config.toml
num_hidden_layers = 12
hidden_size = 512
n_experts = 40
experts_per_token = 4
d_expert = 64
d_shared_expert = 256
hidden_act = "swiglu"
moe_layers = [1, 2, 3, 4, 5, 6, 7, 8, 9, 10, 11]
router_score = "softmax"
normalize_top_k = true
routed_scale = 2.5
balance_loss = 0.000194
balance_bias = true
router_z_loss = 0.001
n_groups = 8
groups_per_token = 3
init_std_router = 0.0102
lr_router = 0.00105
num_attention_heads = 4
num_key_value_heads = 2
head_dim = 128
vocab_size = 32000
norm = "rmsnorm"
norm_place = "pre"
norm_eps = 1e-05
positions = "rope"
rope_theta = 10000.0
rope_fraction = 1.0
qk_norm = false
attn_scale = 0.0884
tie_word_embeddings = false
parallel_block = false
init = "uniform"
init_std_qkv = 0.0158
init_std_o = 0.0
init_std_up = 0.0158
init_std_down = 0.0
optimizer = "soap_variant"
learning_rate = 0.00197
lr_mult_qkv = 0.5
beta1 = 0.95
beta2 = 0.95
lr_head = 0.00508
max_grad_norm = 2.0
warmup_steps = 200
schedule = "cos"
final_lr_fraction = 0.0
batch_tokens = 131072
max_seq_len = 384
doc_mask = true
train_tokens = 575900000
max_steps = 4394
dataset = "wikipedia_en"
Below are experts of layer 2 (counted from 0) of a mixture-of-experts language model. Rows are named router (the router's row for the expert), gate (a neuron's input weights, with its number), up (a neuron's input weights, with its number) and show model dimensions 192-255. Each number is 200 + 40 x the weight over its row's rms, rounded and kept within 0 to 999.
After each expert's rows: "mostly gets" lists some tokens that are sent to it at least half of the time. This comes from a sample of Wikipedia text that the model never trained on.

# expert 34
router,209,214,205,196,177,207,210,205,132,180,155,184,218,274,281,182,235,244,171,237,230,141,148,233,221,202,157,169,241,144,223,266,222,206,212,234,204,178,97,202,184,177,283,208,137,246,230,232,104,199,267,258,217,132,209,151,212,179,236,302,187,238,146,184
gate0,216,261,250,144,187,166,182,182,195,191,220,235,206,291,196,183,230,180,103,216,163,203,285,199,232,226,203,193,209,172,282,241,272,275,129,216,211,186,84,231,147,224,182,217,155,219,184,144,280,224,250,159,207,181,219,173,235,154,209,213,224,170,205,189
up0,240,169,166,207,211,202,239,202,179,238,205,256,210,124,198,204,175,182,183,179,238,180,195,191,176,142,169,234,182,221,166,215,109,179,197,118,189,203,234,153,237,218,153,270,268,171,201,215,151,213,198,263,182,206,164,204,151,207,149,189,132,204,168,163
mostly gets: " \"", " A", "S", "N", "A", " P"

# expert 30
router,243,293,169,242,211,194,182,184,159,209,207,205,208,236,152,125,189,202,196,298,259,160,147,208,232,112,169,188,181,149,206,229,161,257,199,215,159,159,186,197,142,185,235,224,174,232,142,185,184,286,203,218,255,213,188,187,264,201,181,182,293,212,191,244
gate0,125,159,154,239,171,231,247,208,211,143,237,158,234,230,207,217,153,211,156,305,238,196,240,230,295,196,193,152,241,234,227,181,242,251,188,99,161,110,214,157,179,167,174,177,195,213,204,182,206,174,207,255,145,208,180,182,229,211,170,123,248,214,182,199
up0,193,239,234,234,191,244,214,206,203,203,76,212,124,244,208,143,173,198,261,276,233,222,228,140,170,242,243,198,214,175,157,219,191,189,264,251,210,254,244,216,221,216,156,242,265,206,188,172,131,93,229,143,165,239,221,224,295,192,204,183,165,165,243,168
mostly gets: ".", " is", " was", " are", ").", " were"

# expert 13
router,211,254,183,245,155,198,186,175,159,252,189,181,217,210,199,181,157,260,236,223,236,185,178,225,243,171,210,92,170,170,187,227,191,218,201,269,171,175,184,204,166,189,219,265,134,250,193,207,147,275,219,245,216,173,250,105,283,155,143,149,190,230,182,215
gate0,218,136,187,213,141,241,260,222,207,208,152,201,196,171,141,157,176,216,218,254,176,214,163,167,208,262,173,191,223,155,264,192,180,209,277,164,213,223,235,174,212,239,214,178,200,127,157,176,212,269,229,265,116,221,176,201,160,183,199,228,265,177,175,186
up0,213,163,238,248,291,247,230,259,242,225,160,190,193,171,212,255,202,163,212,179,219,181,170,200,216,282,191,240,131,148,205,213,287,238,280,206,217,161,193,144,191,197,178,202,157,229,223,177,139,182,216,201,213,193,156,180,152,232,271,239,214,154,183,224
mostly gets: " \"", " such", " can", " used", " over", " would"

# expert 6
router,209,237,195,264,175,166,218,201,192,247,177,188,257,210,184,113,209,210,182,241,241,210,153,205,218,191,150,153,193,132,223,206,271,210,207,221,202,167,136,214,126,183,187,224,174,232,210,188,158,231,193,220,210,212,201,190,314,229,196,157,224,213,179,174
gate0,218,185,200,238,96,197,160,215,244,180,280,226,185,222,255,255,199,158,241,185,152,188,200,141,131,238,182,150,198,201,295,191,165,143,239,197,222,206,216,156,179,200,244,132,226,261,245,179,199,232,197,227,218,135,195,237,178,150,193,190,192,247,202,260
up0,194,197,212,211,261,151,203,244,161,247,145,146,233,175,144,200,228,286,140,228,204,228,218,163,198,143,228,251,174,175,179,198,204,252,212,148,206,175,174,218,218,185,180,211,165,160,140,279,206,187,178,176,149,296,214,165,155,221,156,209,278,164,246,123
mostly gets: " to", " and", " that", " his", " he", " it"

# expert 27
router,230,220,129,201,205,209,274,169,200,186,162,200,182,231,240,175,163,201,164,257,216,137,160,230,181,142,130,158,201,146,251,289,199,179,171,225,199,152,150,250,120,155,213,204,189,232,246,222,157,249,271,186,225,210,226,122,218,159,185,204,232,201,123,157
gate0,210,211,238,210,191,124,135,233,118,268,179,215,216,162,250,199,181,236,197,127,186,264,277,156,222,191,199,197,217,105,179,166,230,236,183,242,165,236,220,130,178,183,190,214,175,197,182,184,195,189,216,220,148,300,204,215,145,188,212,243,253,218,122,197
up0,220,214,161,178,150,167,242,193,285,180,181,159,253,220,167,232,225,186,209,197,268,176,192,224,191,216,152,182,260,267,187,254,172,209,233,110,214,184,189,311,301,134,210,199,216,212,151,121,144,187,156,157,171,221,176,196,254,164,159,206,210,217,169,199
mostly gets: " |", "|", "---|---|---|---|", " 0;", " •", "|---|---|"

# expert 26
router,199,215,152,190,156,199,282,194,167,202,164,173,205,244,179,165,200,233,183,201,233,187,226,214,192,149,220,195,209,190,214,211,184,227,228,239,207,163,183,160,116,191,245,235,159,238,163,226,169,194,220,225,237,216,215,201,208,166,112,233,208,249,204,257
gate0,206,184,200,186,216,200,202,116,161,184,212,231,184,180,208,245,177,211,170,180,179,193,280,196,253,241,140,84,227,193,254,263,219,247,220,239,210,172,171,195,181,208,201,211,221,169,209,248,161,177,241,219,191,200,244,217,202,276,271,232,210,252,251,184
up0,162,204,245,208,179,163,215,173,249,259,243,161,233,146,190,120,254,168,210,213,161,223,197,285,221,189,256,237,227,135,173,177,168,212,237,215,162,247,280,194,264,229,196,239,238,164,191,217,228,240,235,207,208,147,204,214,204,210,252,216,169,217,223,224
mostly gets: " 3", " 1", " 2", " 0", " 4", " 7"

# expert 8
router,235,195,175,246,110,204,197,179,231,170,156,208,228,264,209,128,164,235,100,229,230,187,161,199,246,113,175,191,130,143,221,274,274,250,252,193,206,175,148,248,210,188,226,260,152,201,218,183,154,217,233,198,206,145,256,199,249,208,203,218,191,225,134,183
gate0,207,234,254,178,175,244,232,189,179,205,217,297,135,176,225,246,170,250,243,82,204,211,147,155,230,180,244,169,180,161,220,216,188,99,228,220,159,155,176,164,191,247,195,90,194,228,226,216,222,207,228,170,228,160,191,199,120,111,134,234,291,223,247,230
up0,130,165,240,112,229,180,170,163,218,226,254,149,237,204,169,156,159,189,172,176,228,206,194,193,253,238,147,226,241,182,146,226,169,145,187,207,226,267,152,231,119,131,232,172,209,241,107,200,118,250,246,202,236,132,250,243,162,224,181,238,127,211,155,177
mostly gets: " de", " P", " W", " S", " L", " C"

# expert 38
router,252,259,202,244,202,214,207,149,198,219,168,212,278,239,187,190,201,231,139,209,246,211,187,252,214,187,204,166,158,123,226,215,235,205,163,209,163,152,147,224,190,197,188,277,172,244,243,188,127,262,244,256,245,135,236,186,225,141,165,240,233,241,135,288
gate0,255,157,286,192,188,224,172,254,160,141,185,203,196,175,212,230,202,214,200,143,166,251,219,237,188,201,173,181,127,125,222,159,241,171,208,204,169,259,136,215,233,202,216,237,205,294,171,281,192,119,183,235,253,152,169,146,238,252,189,283,205,256,184,231
up0,98,271,130,203,200,206,202,181,262,255,206,177,163,204,171,145,244,237,184,259,242,205,157,219,247,187,200,219,275,195,173,192,141,166,189,228,131,198,212,189,231,184,221,227,198,134,258,128,207,217,175,175,189,235,158,237,172,181,151,131,122,154,250,152
mostly gets: " known", " local", " back", " large", " military", "$"

# expert 24
router,207,204,120,194,209,223,238,201,166,220,177,144,204,271,162,181,232,245,171,262,248,183,163,194,207,159,184,183,152,109,246,186,216,191,233,221,210,161,146,215,150,202,186,236,166,258,216,200,167,219,217,162,206,185,207,166,210,150,151,201,244,187,230,241
gate0,231,174,175,145,193,177,217,181,168,164,207,219,187,206,285,150,223,113,135,273,243,182,176,124,182,233,259,208,137,156,178,231,209,250,251,193,228,218,184,218,207,191,211,205,114,221,252,215,254,211,153,192,199,150,202,176,165,167,177,156,166,157,157,141
up0,181,235,170,238,197,169,225,237,236,178,170,270,248,202,165,255,204,238,254,160,157,242,199,203,236,204,156,182,257,250,215,128,218,173,205,187,191,157,247,169,199,213,180,162,276,259,215,165,165,193,177,186,186,318,232,183,179,200,217,232,246,229,194,254
mostly gets: " ", " 2", "3", "1", " 4", "2"

# expert 36
router,197,296,185,249,177,210,260,184,211,201,157,218,172,201,156,224,210,238,125,199,183,182,148,213,227,190,168,164,223,162,193,211,211,199,177,225,182,133,135,140,182,227,217,208,188,219,256,246,184,221,219,267,245,237,196,186,258,146,202,217,215,212,176,314
gate0,300,205,315,167,249,144,190,243,169,187,199,326,175,242,211,199,236,166,170,160,175,161,152,158,255,181,155,203,221,148,140,242,208,171,208,143,256,230,208,183,178,195,216,183,144,273,191,284,194,238,218,152,166,157,250,261,255,208,140,194,191,239,254,277
up0,109,211,73,235,114,251,226,158,202,192,212,122,215,180,200,207,169,249,225,194,212,200,243,214,183,228,213,150,176,250,263,165,192,237,206,243,127,153,186,187,228,183,193,218,245,139,241,152,229,155,160,210,220,270,141,167,142,147,242,234,216,124,183,124
mostly gets: "ing", "ts", " making", " could", "ting", "ling"

# expert 35
router,184,205,163,245,200,239,227,194,189,213,135,177,160,199,220,96,143,233,174,278,221,133,193,193,202,165,202,220,203,226,222,200,239,225,213,166,111,204,236,231,144,187,279,232,160,248,174,218,105,232,219,230,248,189,182,158,210,176,151,186,176,163,162,268
gate0,213,266,183,220,194,205,193,211,146,181,264,209,193,167,253,239,191,139,239,184,185,176,98,271,208,189,256,226,207,200,168,179,168,149,176,173,221,188,187,206,145,205,194,161,231,205,181,226,253,187,278,218,239,176,189,175,187,210,194,218,256,218,193,321
up0,180,226,283,154,184,176,198,194,232,202,243,155,263,221,238,212,204,181,164,232,137,192,168,223,139,128,233,206,220,169,236,166,219,184,211,168,223,171,219,163,144,258,186,176,249,203,189,207,220,179,244,130,256,180,170,172,221,190,187,228,203,229,219,313
mostly gets: ";", " –", " —", " /", " -", "–"

# expert 20
router,183,236,176,224,183,208,263,264,130,196,174,244,200,258,230,168,218,170,188,282,203,210,206,273,200,207,195,177,210,137,202,192,191,218,184,207,267,210,201,216,121,188,234,253,163,208,165,251,201,208,207,193,219,185,226,133,305,126,198,245,185,255,204,198
gate0,206,208,244,281,217,198,188,205,229,256,195,130,206,139,175,189,188,174,208,229,96,216,175,206,197,155,121,158,272,191,272,168,220,124,185,248,153,204,198,166,197,160,215,179,183,261,204,232,215,232,191,199,197,145,243,202,278,229,236,126,123,135,233,209
up0,153,175,118,132,225,225,258,181,205,136,205,222,233,244,238,233,219,231,186,177,286,178,170,221,180,269,258,244,133,265,190,229,193,290,203,147,218,185,238,244,141,243,171,216,220,165,206,184,191,150,222,194,208,207,190,208,142,166,145,215,256,265,141,177
mostly gets: "s", " is", " as", " was", "ed", "d"

# expert 9
router,195,202,144,206,220,197,194,176,177,213,168,243,168,215,189,177,263,204,188,257,218,106,169,201,215,143,135,171,187,155,279,280,163,205,191,172,169,157,203,245,161,113,240,195,216,306,206,192,192,266,242,189,235,225,212,178,256,167,183,242,223,205,138,221
gate0,136,177,264,253,200,148,185,236,240,136,215,248,189,205,244,115,200,193,241,211,187,204,100,317,166,220,162,176,204,184,217,189,176,209,244,232,184,200,155,201,209,157,204,184,219,245,239,158,264,206,261,185,227,143,226,218,181,281,94,211,250,240,167,218
up0,206,194,188,177,154,220,197,216,170,163,234,265,220,191,232,173,227,195,262,216,130,261,194,224,149,254,198,190,245,200,199,166,159,157,215,261,169,217,196,167,258,161,177,231,200,209,128,221,248,202,208,249,278,166,214,222,216,210,189,212,223,245,296,350
mostly gets: " |", "|", "---|---|---|---|", " 0;", "|---|---|", " 1;"

# expert 39
router,198,299,166,225,180,250,217,235,122,263,174,218,193,193,269,174,207,221,159,172,236,163,159,210,216,160,154,117,173,189,231,197,171,215,155,237,122,176,131,173,178,160,243,223,273,229,172,187,171,200,233,217,216,144,194,128,240,201,165,205,220,216,152,254
gate0,240,273,156,159,202,214,209,228,185,199,155,236,234,198,173,152,175,176,171,121,197,238,214,197,159,223,281,165,215,163,216,159,139,144,262,224,126,192,209,157,177,194,195,280,218,187,224,248,153,169,237,172,215,186,193,187,150,184,144,204,208,234,158,142
up0,158,101,230,228,212,145,197,166,219,179,275,173,216,222,203,258,186,222,225,264,185,142,183,216,233,199,126,233,180,232,185,235,273,255,164,199,254,261,157,210,197,207,195,162,192,214,145,183,236,260,153,276,212,192,186,237,208,227,231,172,142,176,234,270
mostly gets: " part", " year", " well", " album", " season", " played"